Experts of a small language model.
Experts: 16 experts in each of 6 layers, 128 squared ReLU neurons an expert, 4 picks a token, a softmax router.
Training: a variant of Adam for the experts, 741M tokens, 7640 steps.
Below are experts of layer 6 (counted from 0) of a mixture-of-experts language model. Rows are named router (the router's row for the expert), up (a neuron's input weights, with its number) and show model dimensions 0-191. Each number is 50 + 15 x the weight over its row's rms, rounded and kept within 0 to 99.
After each expert's rows: "comes after" lists some tokens at least twice as common just before its tokens as in all text. This comes from a sample of Wikipedia text that the model never trained on. Tokens count by the router's weight.

# expert 9
router:83 73 56 21 45 32 59 99 48 68 67 38 61 46 53 51 17 61 42 37 55 26 51 88 36 54 71 37 45 66 55 64 39 48 58 20 61 33 71 48 63 47 67 39 71 61 67 49 41 48 52 57 60 46 74 66 62 10 64 17 52 62 49 48 62 68 56 53 55 26 58 55 59 52 34 70 42 46 46 57 61 45 00 35 81 52 44 59 25 77 61 45 55 56 62 68 63 45 78 47 59 54 57 79 74 56 42 64 47 65 39 51 49 53 81 40 40 55 38 37 55 61 54 30 61 53 50 53 52 86 52 38 58 45 56 52 36 61 45 38 61 53 62 56 35 47 22 37 60 50 59 57 54 62 30 48 46 52 33 61 49 66 51 43 69 47 29 47 67 73 72 58 46 54 27 29 62 32 47 44 42 63 38 47 47 38 36 49 22 46 48 55
up14:75 47 61 52 22 47 58 62 34 39 71 60 47 57 45 61 19 19 47 39 63 34 35 53 54 43 22 55 53 43 26 42 57 44 40 46 42 66 26 33 48 64 54 42 43 52 53 48 50 65 52 51 63 43 57 56 71 43 67 47 78 42 30 67 63 55 35 58 52 64 66 75 58 45 48 26 36 37 76 63 72 40 00 26 35 37 30 48 42 59 56 71 29 56 76 40 67 56 57 35 60 47 49 54 50 58 81 69 55 62 49 71 52 24 70 24 42 42 62 33 51 52 47 46 50 55 46 76 65 63 36 45 52 57 46 52 30 09 41 49 46 64 60 31 47 50 74 25 41 69 48 72 32 45 52 44 22 61 53 46 38 51 53 36 60 33 45 61 60 40 39 54 78 13 48 38 46 27 62 54 63 30 58 62 46 26 42 12 37 66 47 55
up15:44 18 42 87 29 43 53 55 39 43 29 41 68 59 52 62 46 65 63 46 28 37 35 40 43 59 70 25 46 44 55 45 32 42 46 42 53 34 56 50 61 35 55 32 54 43 31 50 50 47 55 52 56 36 58 45 73 49 51 51 50 52 37 22 61 28 02 42 58 53 71 60 48 74 54 46 52 55 41 47 57 51 47 66 55 57 74 61 71 63 33 39 58 71 40 23 40 31 55 31 34 74 55 32 38 46 50 51 67 46 49 55 26 62 37 69 64 58 62 33 45 55 51 51 46 43 20 07 41 41 55 54 71 38 39 70 52 48 59 47 54 82 51 60 30 75 56 52 70 27 49 71 44 51 57 14 59 58 81 45 16 32 18 47 42 34 49 54 33 82 64 51 50 59 41 38 42 51 75 56 22 51 77 91 47 46 24 43 39 50 25 58
up16:33 34 59 66 64 58 42 60 25 39 70 64 51 47 51 57 35 53 48 43 30 71 50 29 29 43 78 73 70 37 26 59 45 71 55 39 76 49 28 34 78 56 53 26 43 64 40 49 65 60 61 53 41 57 48 56 70 46 63 37 62 67 22 54 50 15 61 30 48 65 48 46 47 55 04 42 50 80 50 65 44 30 27 46 52 41 57 49 36 60 11 43 63 41 62 38 36 36 74 39 54 38 47 52 67 76 40 71 61 33 67 25 49 40 60 58 74 46 42 45 47 80 41 68 27 49 52 44 59 47 62 42 50 62 71 35 41 29 61 53 40 31 45 50 56 40 54 78 36 43 71 50 56 42 43 76 69 24 21 36 51 45 67 28 55 59 19 23 59 48 46 39 52 51 37 47 59 48 40 28 45 39 70 48 42 15 33 56 35 38 72 51
up17:62 54 40 30 43 61 60 44 49 52 34 43 45 57 42 48 51 68 33 53 56 45 54 35 28 46 33 40 44 92 37 52 48 20 55 50 29 55 49 53 47 29 68 72 53 40 68 35 38 50 51 33 48 81 66 43 69 41 06 30 71 75 29 58 58 43 61 35 48 55 56 44 60 60 76 51 47 65 42 62 60 42 15 42 45 54 66 77 32 17 51 44 26 62 42 11 62 48 79 67 59 24 80 47 61 64 65 52 46 32 53 53 44 69 52 48 34 41 55 27 48 79 32 45 59 72 57 51 60 44 51 42 35 33 58 54 30 55 60 54 36 50 71 63 88 36 59 58 32 64 52 69 31 41 63 59 42 71 67 43 59 48 56 20 43 69 55 57 35 68 77 59 43 56 65 65 46 38 57 60 63 60 25 55 30 37 58 66 47 48 90 52
up18:58 59 70 31 67 29 36 36 53 68 33 76 30 72 47 44 51 62 81 41 31 63 54 34 47 25 43 38 41 40 22 36 64 57 43 45 07 48 38 51 38 74 38 70 53 23 61 49 60 55 44 46 68 49 39 64 63 47 35 34 61 50 13 45 69 48 61 34 41 54 33 15 54 63 64 35 69 42 66 34 49 63 24 47 42 52 50 59 53 50 72 57 62 62 35 45 67 56 62 29 79 52 91 51 29 59 53 38 62 37 31 93 44 46 45 37 52 52 54 56 46 60 33 48 39 55 35 48 62 59 34 55 49 61 49 60 28 53 12 56 58 75 62 29 66 57 17 40 19 67 25 56 37 40 45 67 58 73 73 47 45 66 57 54 36 64 45 63 51 42 69 64 53 52 66 55 47 48 52 46 58 34 53 48 29 74 58 65 32 57 70 73
comes after: "1", "9", "0", "2", " ", " ("

# expert 14
router:39 50 52 33 37 38 56 70 50 26 33 30 31 48 61 51 16 71 52 56 36 59 44 56 19 49 88 55 40 84 24 68 41 70 32 43 32 56 56 32 49 46 69 56 51 25 65 45 65 53 77 56 51 55 37 61 44 19 28 55 58 34 28 52 64 53 62 53 12 27 50 45 39 62 42 63 60 52 39 67 31 73 43 44 57 38 49 44 28 63 18 38 69 39 71 56 73 78 33 50 62 36 40 49 49 52 60 73 33 40 40 37 69 66 58 63 75 56 37 58 67 67 62 49 72 74 50 52 11 43 64 48 52 38 22 58 27 46 25 52 39 34 40 54 80 71 32 26 71 38 71 47 37 47 56 45 46 51 58 41 51 38 52 56 86 63 53 39 52 46 40 43 72 49 38 26 60 44 61 51 37 29 52 43 46 44 65 33 46 52 49 41
up25:34 55 73 51 29 61 73 68 68 54 34 42 28 26 53 36 39 62 57 58 60 46 26 69 40 44 51 45 65 70 13 60 62 52 43 28 32 51 68 45 55 42 58 34 65 50 39 51 57 36 59 45 41 93 67 47 51 47 57 66 45 40 51 44 76 73 73 71 58 58 43 39 74 45 60 86 45 72 51 56 63 47 58 32 36 52 71 56 55 39 33 43 34 49 62 51 63 61 47 59 46 44 60 42 45 19 45 45 53 38 38 56 51 46 50 60 42 21 61 32 39 39 50 31 42 62 53 44 33 43 34 30 66 58 45 16 55 69 30 48 45 66 51 52 26 48 42 06 83 59 18 38 38 41 60 29 43 42 30 82 29 42 17 33 25 53 70 53 90 49 53 48 62 42 39 63 81 32 31 57 41 36 34 36 62 56 60 44 60 44 58 57
up26:50 25 42 46 35 66 33 36 57 50 58 39 26 14 27 36 32 53 31 50 49 48 30 64 51 30 45 45 60 40 34 45 57 55 36 64 56 54 30 53 35 61 88 33 13 60 38 57 75 78 23 41 39 66 40 63 45 46 60 48 45 44 39 57 57 57 37 31 54 33 60 64 44 69 54 91 64 59 90 48 53 58 42 26 40 43 68 44 50 68 55 67 63 37 68 66 77 56 62 56 55 79 68 64 42 27 53 47 68 79 41 31 62 61 50 64 52 50 51 61 33 65 58 29 65 65 67 68 53 48 74 34 55 51 46 43 62 46 55 61 56 99 66 57 44 40 51 64 41 69 60 43 49 53 31 38 42 75 63 48 90 38 53 34 68 51 44 31 41 49 51 34 64 64 58 39 52 68 45 41 65 49 71 39 37 42 62 34 21 44 39 66
up27:58 32 53 77 13 63 41 42 32 42 48 24 48 52 49 51 34 53 66 63 30 66 67 44 37 68 54 45 52 45 13 54 21 62 41 62 62 49 64 39 72 53 46 29 27 41 44 52 31 58 26 30 62 49 35 81 51 47 55 77 45 51 41 63 71 53 64 13 21 51 59 60 87 61 48 35 38 72 51 45 40 69 51 75 18 49 59 57 44 51 55 68 41 16 32 36 53 77 42 32 48 49 69 39 57 68 49 69 60 78 75 35 55 73 33 44 66 70 34 51 61 58 46 73 65 50 30 36 42 51 46 42 69 16 43 46 55 27 16 34 67 44 44 58 49 51 50 39 41 43 53 52 48 33 54 67 46 44 41 33 62 56 58 56 54 54 74 45 64 34 64 34 51 48 34 30 33 60 62 34 55 41 63 38 76 27 62 42 52 57 21 47
up28:71 69 51 42 29 36 61 27 49 55 54 64 46 61 19 52 08 47 28 54 43 25 48 71 28 55 51 46 42 67 51 65 51 30 52 53 50 54 63 44 40 25 75 28 35 41 77 39 47 48 76 57 53 36 43 65 46 46 47 41 76 25 32 37 72 42 47 63 48 55 64 71 71 40 66 65 66 54 59 84 72 48 17 55 45 43 63 79 48 56 21 37 48 40 69 78 44 51 46 62 84 68 30 49 25 52 20 46 81 73 50 16 44 66 62 34 57 69 50 36 60 62 67 46 63 42 35 58 30 58 34 36 37 56 32 55 52 40 34 64 55 49 48 65 52 59 43 38 59 62 53 72 69 74 54 35 40 48 42 49 52 54 42 46 47 53 91 65 71 49 57 22 46 35 43 24 59 34 48 55 45 31 41 46 46 40 34 48 70 35 60 53
up29:34 41 12 50 31 72 66 45 49 43 61 27 61 48 38 68 31 39 59 53 53 35 25 50 34 43 54 35 66 48 53 39 66 58 72 38 55 42 70 50 64 38 49 64 32 63 71 53 41 44 74 41 36 76 42 74 48 47 45 51 59 25 14 50 50 55 37 22 63 35 59 68 58 46 61 60 76 56 40 38 44 65 40 35 20 45 43 97 53 54 20 29 45 44 44 70 31 68 36 56 68 44 44 51 20 42 40 32 51 78 45 61 53 27 48 14 39 25 29 72 60 18 59 63 63 54 50 40 56 63 55 43 54 38 30 57 57 41 32 50 52 58 36 61 78 37 45 50 68 45 75 50 40 61 46 62 41 49 50 31 88 44 36 56 74 25 39 57 71 50 56 62 33 31 33 51 47 50 48 50 40 40 43 45 47 55 56 23 56 56 90 38
comes after: "\n", ".", ")", "==", "7", " =="

# expert 0
router:42 53 41 38 21 54 55 39 56 39 73 53 36 24 55 64 17 63 38 38 26 52 34 56 17 41 49 61 61 39 46 51 26 66 42 47 36 34 56 51 71 51 64 44 43 58 47 52 58 49 45 45 54 42 55 73 50 05 44 68 31 41 48 63 60 57 28 34 37 53 46 68 52 49 46 54 49 49 55 70 47 56 24 58 43 60 56 61 50 50 38 36 70 33 62 62 59 72 74 40 61 55 48 55 53 61 62 71 36 51 14 71 43 65 77 48 81 60 23 33 42 62 19 77 73 57 27 35 65 53 38 57 45 38 76 29 45 26 79 84 45 64 60 31 39 48 54 02 55 51 46 49 56 68 45 53 15 29 51 43 61 58 17 35 58 52 54 41 56 44 43 48 75 37 27 49 43 47 31 50 69 50 37 49 50 45 87 56 60 51 32 61
up3:76 93 54 66 35 36 41 70 55 47 52 30 39 59 40 27 32 54 28 48 71 46 52 30 07 59 50 30 48 45 37 60 49 45 41 50 36 63 73 83 26 37 66 19 50 47 35 53 74 62 52 52 40 42 56 32 72 44 43 32 60 47 55 60 60 46 71 60 46 60 30 54 38 46 43 49 43 41 44 45 59 27 54 49 45 21 62 72 82 53 70 57 60 76 59 39 42 83 57 51 66 49 64 68 71 61 35 63 61 62 27 24 41 63 44 47 40 58 29 70 70 50 57 72 62 82 15 63 41 56 75 57 52 46 12 65 40 48 55 37 47 68 48 52 39 55 36 53 54 39 59 56 30 69 74 37 26 38 29 32 49 42 64 51 47 70 48 70 55 32 66 55 29 40 60 69 52 69 59 39 62 77 40 36 49 52 26 45 58 52 52 58
up4:66 67 40 30 67 44 44 28 65 51 28 59 31 29 37 79 42 81 24 49 22 82 40 47 41 52 77 44 41 30 48 49 35 25 48 38 55 60 50 56 34 63 33 38 56 51 54 45 47 30 47 28 41 55 87 52 47 40 57 41 41 40 46 48 74 31 58 78 42 48 47 47 61 40 34 33 68 41 54 67 71 25 57 40 25 35 63 79 64 46 62 31 76 48 41 55 43 80 49 68 40 65 33 44 50 43 29 40 53 45 62 31 68 69 48 76 50 72 44 74 63 47 42 50 24 27 84 65 40 38 90 73 32 28 52 59 41 39 52 61 38 55 66 58 70 72 28 47 52 60 30 36 61 73 40 53 41 53 51 43 54 23 48 56 28 56 59 38 53 50 37 37 53 40 53 31 51 44 53 60 61 62 52 34 51 85 61 75 52 51 61 68
up5:22 31 70 27 34 41 73 75 54 52 31 50 38 46 70 53 40 37 44 39 44 45 39 57 30 34 35 47 64 37 56 56 40 64 79 29 53 60 69 74 60 36 70 45 35 40 65 06 28 42 67 70 69 48 56 37 48 45 31 41 49 59 59 65 58 43 53 47 40 60 37 33 22 24 39 41 40 56 31 45 53 23 19 35 57 43 71 63 52 59 38 75 51 63 81 55 44 46 45 54 53 59 60 81 81 55 47 65 56 20 40 42 42 57 51 63 46 62 17 36 23 81 49 24 61 88 59 78 71 59 30 60 73 56 48 46 44 53 59 44 41 64 41 45 44 46 50 52 81 57 30 45 56 65 60 50 54 61 54 15 51 58 51 55 79 48 30 58 50 55 51 38 70 42 40 57 59 41 73 38 63 61 53 30 69 54 46 39 29 51 48 72
up6:32 75 34 53 73 64 50 95 62 49 49 44 37 36 59 49 32 76 25 61 17 53 73 74 52 56 45 59 64 32 64 57 67 62 41 65 51 65 49 24 70 54 44 54 62 31 68 45 56 47 59 34 09 82 40 60 71 43 36 49 44 58 23 47 57 66 82 37 43 38 73 59 74 44 72 56 35 56 53 62 68 63 37 78 45 39 66 63 39 43 40 36 45 37 54 54 54 52 44 59 46 42 35 28 53 89 77 47 44 56 14 54 58 66 56 37 68 48 63 43 68 28 51 57 52 19 77 34 69 59 50 62 31 62 30 50 24 81 37 58 28 74 34 43 36 38 31 33 39 45 44 46 56 48 41 59 49 41 42 46 56 53 31 51 35 62 70 35 42 58 73 38 48 51 46 75 51 32 49 45 36 51 42 35 46 60 43 42 57 69 43 35
up7:52 42 68 54 61 54 41 60 62 41 53 71 57 37 24 43 41 45 70 51 67 72 15 68 51 43 58 68 88 57 53 39 33 59 69 62 20 50 50 67 48 10 73 90 60 57 80 72 45 44 33 51 31 69 96 64 75 45 51 62 50 37 41 28 40 48 50 67 58 50 80 44 55 54 59 52 63 47 48 54 65 21 41 44 38 50 54 39 54 35 55 55 44 32 44 56 42 55 56 32 38 35 68 52 33 48 71 74 29 46 43 52 66 47 52 60 62 30 42 64 69 46 66 69 46 46 37 44 60 54 49 30 59 63 26 65 46 56 32 43 55 29 39 38 61 11 56 32 70 52 34 49 41 51 46 75 75 47 64 72 41 55 42 47 69 81 58 31 65 36 65 54 44 44 71 56 54 42 46 45 25 32 58 37 43 64 39 56 86 32 69 66
comes after: " ", " |", "0", "1", "9", "3"

# expert 6
router:61 54 71 42 63 41 38 72 56 32 62 33 51 35 53 63 00 27 39 56 54 37 32 65 37 50 49 49 54 47 42 60 54 54 33 63 59 63 65 50 59 58 58 50 63 54 47 48 57 47 72 69 78 51 66 45 42 14 51 52 57 52 43 40 65 49 59 43 37 04 55 62 30 49 59 81 47 47 58 49 26 37 10 54 59 48 82 54 40 56 52 49 30 52 66 55 72 56 60 30 40 46 68 62 58 62 57 89 80 70 54 59 80 58 99 23 58 47 46 50 56 57 64 48 35 66 48 46 57 42 48 45 75 54 48 47 28 80 29 64 31 49 54 61 30 38 51 49 32 53 55 50 61 57 42 43 02 49 46 81 50 69 45 49 49 74 60 37 53 54 50 28 61 23 36 45 52 50 50 42 46 67 52 39 53 54 39 58 36 43 64 47
up25:33 42 14 24 63 38 45 72 52 59 43 67 39 20 66 44 33 45 65 45 48 38 37 36 56 47 42 37 48 66 59 55 47 47 40 59 25 70 59 57 67 56 78 68 37 76 72 73 79 56 61 36 73 53 77 50 75 47 35 74 39 51 38 10 49 66 52 50 58 50 50 52 44 34 41 50 51 69 34 49 61 39 20 62 52 31 66 72 63 51 74 32 28 75 59 68 46 46 52 75 47 33 54 48 44 50 62 85 35 62 58 91 73 60 56 76 50 32 54 44 51 72 64 50 26 45 55 83 52 57 42 42 45 65 40 53 39 64 38 48 28 48 31 36 42 42 64 49 50 68 64 44 74 57 54 20 36 28 46 27 57 45 53 29 52 14 59 46 36 41 43 69 65 26 48 67 53 63 47 45 61 63 58 53 48 46 50 22 43 51 38 71
up26:22 61 61 24 31 24 44 23 57 52 35 44 42 45 53 40 50 44 51 48 42 34 44 57 46 44 34 53 58 49 35 58 57 70 41 31 67 26 59 82 50 29 51 44 52 45 65 48 55 50 69 73 62 63 78 58 34 44 64 68 52 47 50 35 63 45 42 61 36 29 27 47 56 38 48 50 69 74 31 31 31 52 11 47 61 69 46 38 50 66 52 33 31 41 80 40 63 77 68 56 50 36 38 57 66 43 67 45 59 57 30 75 56 84 48 53 57 21 74 46 43 68 40 42 79 65 45 59 18 41 29 51 69 63 28 62 53 41 69 69 40 68 90 73 49 51 77 42 85 32 48 38 32 61 35 62 58 56 41 59 62 38 35 46 44 38 56 65 59 39 58 51 49 46 51 27 42 62 45 21 62 57 47 44 59 63 62 71 80 50 24 28
up27:62 49 19 77 69 56 68 48 55 39 42 42 66 39 52 41 49 15 54 51 51 40 52 42 39 71 69 39 54 38 63 51 38 58 50 46 48 42 55 35 56 24 64 57 36 53 45 46 43 32 28 51 20 53 60 60 38 39 45 55 40 55 31 30 67 52 79 42 42 38 42 40 54 37 38 37 34 41 29 49 34 71 60 61 32 86 32 88 59 74 53 13 52 71 81 54 43 40 63 72 68 51 49 46 69 72 59 47 57 50 52 49 38 72 38 28 55 49 51 37 42 14 49 40 57 61 47 47 44 31 29 65 47 56 63 27 38 85 73 55 72 88 52 78 35 84 59 54 48 55 39 51 33 71 46 47 39 23 30 27 47 50 45 68 32 30 29 55 61 41 68 58 32 39 40 41 31 69 32 50 52 75 41 42 56 50 29 70 46 49 31 42
up28:68 76 63 36 55 35 45 49 59 41 29 23 40 35 81 71 53 54 45 50 57 34 14 33 30 58 47 19 57 59 31 24 32 54 35 37 40 38 19 28 36 50 61 48 61 81 45 67 46 09 45 33 62 37 68 44 53 38 63 52 30 66 38 27 63 51 34 26 59 49 40 48 70 48 34 55 46 30 38 51 46 46 65 44 64 19 57 25 48 32 39 46 60 63 76 47 49 60 48 55 53 32 48 45 53 40 59 61 55 45 66 70 29 37 54 56 50 28 55 34 46 49 33 42 46 75 59 84 34 76 40 60 61 51 75 75 67 34 53 51 47 28 46 58 63 37 54 47 59 58 41 37 62 52 72 66 26 54 38 79 13 47 51 49 37 36 87 37 52 38 40 62 52 51 39 39 46 45 69 56 19 60 74 55 71 68 52 60 48 45 65 33
up29:43 33 66 50 52 61 70 66 45 45 51 51 66 52 42 67 32 51 65 65 41 39 39 42 40 35 47 32 66 34 49 54 36 60 42 67 43 23 60 67 60 45 30 60 50 68 37 41 43 60 52 60 70 65 56 43 62 47 47 59 64 41 52 61 72 78 44 33 06 42 26 40 71 32 61 65 75 71 35 28 30 69 43 67 46 56 36 45 26 46 56 30 75 39 48 70 53 38 32 55 62 59 50 34 52 47 16 47 58 54 52 51 23 85 52 45 61 66 41 85 50 57 36 59 27 51 47 42 43 35 54 51 62 52 78 55 41 38 56 50 27 41 63 62 41 54 42 43 59 36 50 43 34 52 93 53 71 41 18 53 99 41 70 70 61 64 38 64 32 62 48 39 28 45 65 57 38 67 63 36 65 48 25 11 50 37 75 44 47 39 68 36
comes after: " ", " |", "|", " (", ";", "–"

# expert 15
router:50 53 42 83 35 72 55 35 66 44 59 62 44 54 48 59 19 54 35 50 45 66 45 68 35 40 78 45 71 80 43 57 51 65 24 42 35 31 47 63 59 35 67 47 53 41 60 41 39 26 69 51 50 58 50 33 49 16 52 73 53 41 48 29 56 70 43 57 39 30 37 56 60 52 24 66 54 52 63 50 32 60 45 40 49 46 35 33 51 42 59 43 62 35 64 71 41 47 77 36 60 41 55 51 64 66 53 52 36 90 16 57 82 51 86 69 82 61 34 50 68 58 20 42 57 69 32 14 56 39 47 24 55 39 59 57 50 74 50 59 32 31 66 65 58 62 52 14 63 24 62 52 43 42 58 52 77 49 52 73 56 55 22 43 53 54 44 36 63 41 44 43 75 55 47 12 56 51 64 34 49 59 51 39 66 60 66 52 72 67 56 29
up4:69 40 40 40 72 45 73 31 57 76 38 52 69 48 37 53 38 56 33 56 57 57 41 46 48 61 51 36 53 38 36 74 65 43 43 59 52 40 78 39 60 54 37 44 43 42 64 43 25 39 46 58 67 50 58 28 48 45 39 61 33 43 38 44 68 45 23 62 71 47 74 73 74 51 58 73 42 55 43 66 64 48 59 62 55 59 40 18 24 58 61 23 36 19 53 38 43 33 48 61 34 45 62 49 52 44 46 43 40 37 79 29 68 45 49 65 65 45 59 47 78 49 52 19 68 57 32 49 64 25 42 69 70 52 48 64 22 39 64 65 51 79 60 68 41 55 67 35 43 43 66 70 41 60 46 78 08 30 28 55 16 50 26 32 57 24 62 70 78 81 24 50 50 60 50 51 56 60 33 77 41 31 66 41 59 66 61 54 46 66 67 36
up5:34 58 68 53 54 39 50 26 48 46 32 54 69 53 48 47 52 49 50 56 38 68 46 85 52 57 68 67 43 34 68 31 73 48 64 71 61 52 49 25 46 71 63 29 62 43 28 60 31 47 77 28 77 49 61 51 53 42 62 66 22 57 52 22 49 71 44 48 54 44 43 53 51 58 44 50 79 36 40 55 55 78 55 71 57 29 38 40 43 39 43 49 59 64 75 68 60 56 51 52 30 80 71 53 55 61 43 79 37 63 41 81 22 64 89 28 62 71 31 58 53 50 48 54 65 62 49 59 40 45 53 29 71 35 69 90 71 74 54 60 42 74 64 64 47 25 50 40 62 38 30 52 08 56 65 54 38 48 51 80 46 23 47 39 29 51 50 44 58 17 52 48 44 40 25 39 38 55 62 43 34 57 67 47 40 69 27 46 56 45 57 51
up6:53 74 36 31 79 82 54 54 56 58 83 79 53 36 32 67 53 43 29 50 68 44 61 67 44 51 33 47 50 50 58 46 28 44 23 70 42 56 82 68 25 47 46 46 67 65 21 23 41 64 30 73 52 68 39 43 30 35 62 13 67 63 35 66 40 37 53 53 47 24 46 25 42 50 51 27 57 55 60 43 53 42 48 45 65 66 31 87 48 41 49 44 56 46 36 48 49 50 67 46 44 32 48 66 83 47 47 43 36 25 15 48 47 57 51 53 74 65 27 45 33 62 42 77 65 40 50 44 68 64 73 37 50 60 32 44 62 48 66 47 57 46 45 35 52 60 65 39 39 38 28 17 55 54 74 80 43 29 53 46 52 55 58 40 31 52 47 41 38 47 49 69 63 64 43 45 76 81 65 49 64 33 45 68 51 33 61 24 31 35 39 52
up7:44 51 06 40 63 53 52 50 55 56 59 53 32 49 32 48 42 67 63 61 49 66 57 59 49 51 55 43 48 63 59 42 48 26 65 54 28 47 92 57 60 61 43 46 44 43 67 24 60 23 54 58 43 71 61 79 58 45 49 55 36 73 34 49 80 74 71 42 53 54 43 67 44 60 42 75 57 76 59 80 58 50 45 54 56 22 61 45 39 40 48 26 82 40 56 42 64 63 43 46 64 42 45 58 54 38 44 45 37 53 41 64 35 24 71 55 51 60 60 50 59 86 42 35 46 68 45 40 20 69 59 44 82 38 31 55 27 82 47 62 32 55 35 57 47 32 46 45 45 18 54 57 38 45 51 57 50 30 58 47 74 65 49 70 99 52 52 24 43 44 50 39 64 34 71 29 68 47 47 53 69 39 50 16 42 23 22 25 39 46 44 37
up8:47 38 63 60 29 56 58 65 49 69 76 56 72 57 44 58 50 35 53 37 55 36 45 55 49 51 35 45 33 68 66 49 28 86 34 53 50 86 42 56 54 30 32 57 49 38 49 58 29 28 52 38 71 57 82 78 47 44 44 33 63 57 43 45 68 25 79 80 34 53 62 46 49 68 61 53 25 96 37 79 53 42 54 47 76 54 60 47 70 83 57 50 63 43 53 77 62 35 46 37 54 67 57 65 34 52 25 45 59 57 26 52 55 60 46 44 29 67 41 50 50 29 51 47 17 27 77 33 39 47 63 61 49 47 54 70 60 41 36 55 33 75 33 52 74 46 22 60 34 55 55 38 80 71 21 54 32 38 41 41 49 60 51 44 53 56 48 29 46 74 46 31 50 46 60 60 51 14 70 64 45 39 39 73 52 37 63 64 44 52 69 55
comes after: " ", "1", "'", "3", "5", "4"

# expert 8
router:62 42 61 38 38 69 15 37 37 59 58 51 30 57 49 43 45 72 31 64 41 22 48 58 53 41 63 71 28 67 62 67 43 78 36 60 54 48 59 54 51 48 81 19 59 56 72 45 42 23 61 47 42 59 56 43 55 13 69 40 69 59 52 38 38 50 65 43 25 29 38 49 52 54 25 51 64 38 75 63 47 78 55 28 55 24 39 30 39 48 42 25 81 58 74 55 60 59 71 33 72 31 51 57 57 59 50 50 64 58 23 75 55 51 63 73 74 49 52 72 71 46 46 51 41 53 57 27 35 52 48 47 52 17 65 56 12 63 42 58 22 43 58 67 65 50 35 39 58 39 29 49 66 30 64 32 34 50 36 61 62 27 42 43 62 64 54 40 75 50 64 47 56 59 59 27 66 38 53 45 52 55 42 15 59 68 56 82 45 44 55 31
up11:64 70 77 69 58 28 35 54 67 22 27 33 73 45 45 60 48 57 40 70 39 19 44 64 45 51 78 54 49 71 31 44 64 55 49 37 68 47 53 59 48 76 58 28 69 72 58 63 69 24 77 33 58 81 71 65 48 43 63 42 25 65 34 68 90 58 34 39 21 49 37 55 48 28 24 55 35 37 45 51 57 30 54 52 56 58 40 35 36 54 46 64 42 42 61 59 54 55 47 59 41 40 56 60 32 67 33 67 34 45 35 49 53 66 59 64 64 61 61 41 52 46 42 44 25 94 67 51 41 33 41 62 68 32 39 51 61 30 29 40 70 28 50 33 92 38 53 46 44 53 40 38 71 54 59 32 69 66 40 72 26 55 57 37 57 40 61 40 55 72 29 46 46 51 49 38 55 37 72 35 48 49 52 49 31 21 39 55 70 47 61 25
up12:77 44 57 39 36 32 31 57 65 40 36 34 53 51 56 42 43 47 59 39 79 74 48 42 55 35 62 46 29 71 59 42 84 84 62 58 65 79 35 62 61 77 49 38 54 32 49 61 73 42 47 43 45 68 67 54 46 37 75 69 69 33 57 26 50 34 57 62 43 65 31 51 59 20 42 64 55 39 57 53 51 55 58 59 45 25 28 34 63 36 60 47 58 49 49 45 31 31 30 32 84 69 40 50 63 50 18 67 61 69 38 42 70 54 63 77 47 48 45 45 70 53 42 65 46 81 80 00 23 45 55 36 35 53 42 52 64 51 39 37 39 43 50 33 75 34 58 71 33 43 33 70 54 31 56 34 54 38 43 74 62 59 71 41 43 55 58 81 46 33 64 24 40 60 63 22 56 46 66 59 56 40 37 51 45 45 38 37 67 56 51 57
up13:60 40 66 33 40 42 76 32 48 39 63 59 51 40 74 81 41 48 45 66 29 31 65 36 48 45 57 69 54 68 59 32 28 57 37 56 64 34 84 53 48 58 53 33 64 63 78 33 57 54 38 33 56 43 54 38 42 46 48 41 55 50 45 45 67 71 72 60 55 45 27 66 49 59 51 90 38 70 51 56 43 51 36 42 49 51 84 53 43 77 44 72 51 65 58 31 29 47 42 63 66 76 42 48 67 05 62 55 54 62 43 53 58 48 62 47 56 62 58 26 54 62 41 29 36 42 28 59 61 55 70 45 41 65 43 65 35 38 46 43 38 68 56 55 75 24 49 33 81 31 45 35 36 63 62 74 75 58 37 71 47 21 43 54 55 48 33 43 81 55 70 84 35 16 60 66 43 58 66 16 48 53 23 56 38 32 70 65 51 38 52 51
up14:54 65 36 35 78 63 74 61 45 50 57 21 60 50 53 50 40 57 56 88 55 46 43 47 51 40 65 37 52 66 60 40 68 41 32 40 42 48 57 59 52 48 37 50 54 31 47 29 48 36 80 21 42 62 76 64 44 41 70 51 52 67 42 56 55 29 81 44 88 26 17 41 70 26 51 45 60 35 49 68 56 50 49 37 36 63 47 42 36 46 42 43 35 48 63 17 38 45 58 62 85 48 53 64 38 52 57 99 41 28 35 67 57 53 89 36 58 47 38 47 55 36 62 60 45 57 47 28 40 37 41 55 78 18 59 55 55 25 31 49 54 66 60 59 43 54 62 60 73 48 33 66 53 35 38 69 46 44 38 90 62 42 45 56 42 67 33 46 58 67 61 31 55 47 75 24 63 23 48 41 58 55 29 47 58 71 60 51 40 59 72 56
up15:66 47 63 38 23 34 22 40 53 46 34 38 29 52 79 66 37 35 47 48 45 51 60 79 48 61 78 71 68 43 56 45 26 38 39 47 69 63 40 47 55 41 84 39 41 71 45 58 53 34 57 41 68 46 45 46 66 46 45 30 37 65 46 47 43 58 60 40 39 52 70 51 47 50 59 35 50 54 52 52 40 61 29 40 74 43 29 81 72 46 32 50 76 61 44 70 52 59 25 70 57 45 69 63 61 70 61 52 56 77 36 36 54 64 44 88 31 37 25 49 55 35 61 74 29 55 61 64 48 83 64 39 73 63 56 53 29 59 44 69 71 53 61 35 37 25 45 10 55 60 13 50 43 41 85 52 57 58 61 66 62 50 67 34 59 27 39 43 56 37 63 47 54 45 52 47 31 52 33 49 72 78 41 48 61 73 65 36 71 18 44 42
comes after: " the", " of", " a", " in", " The", " for"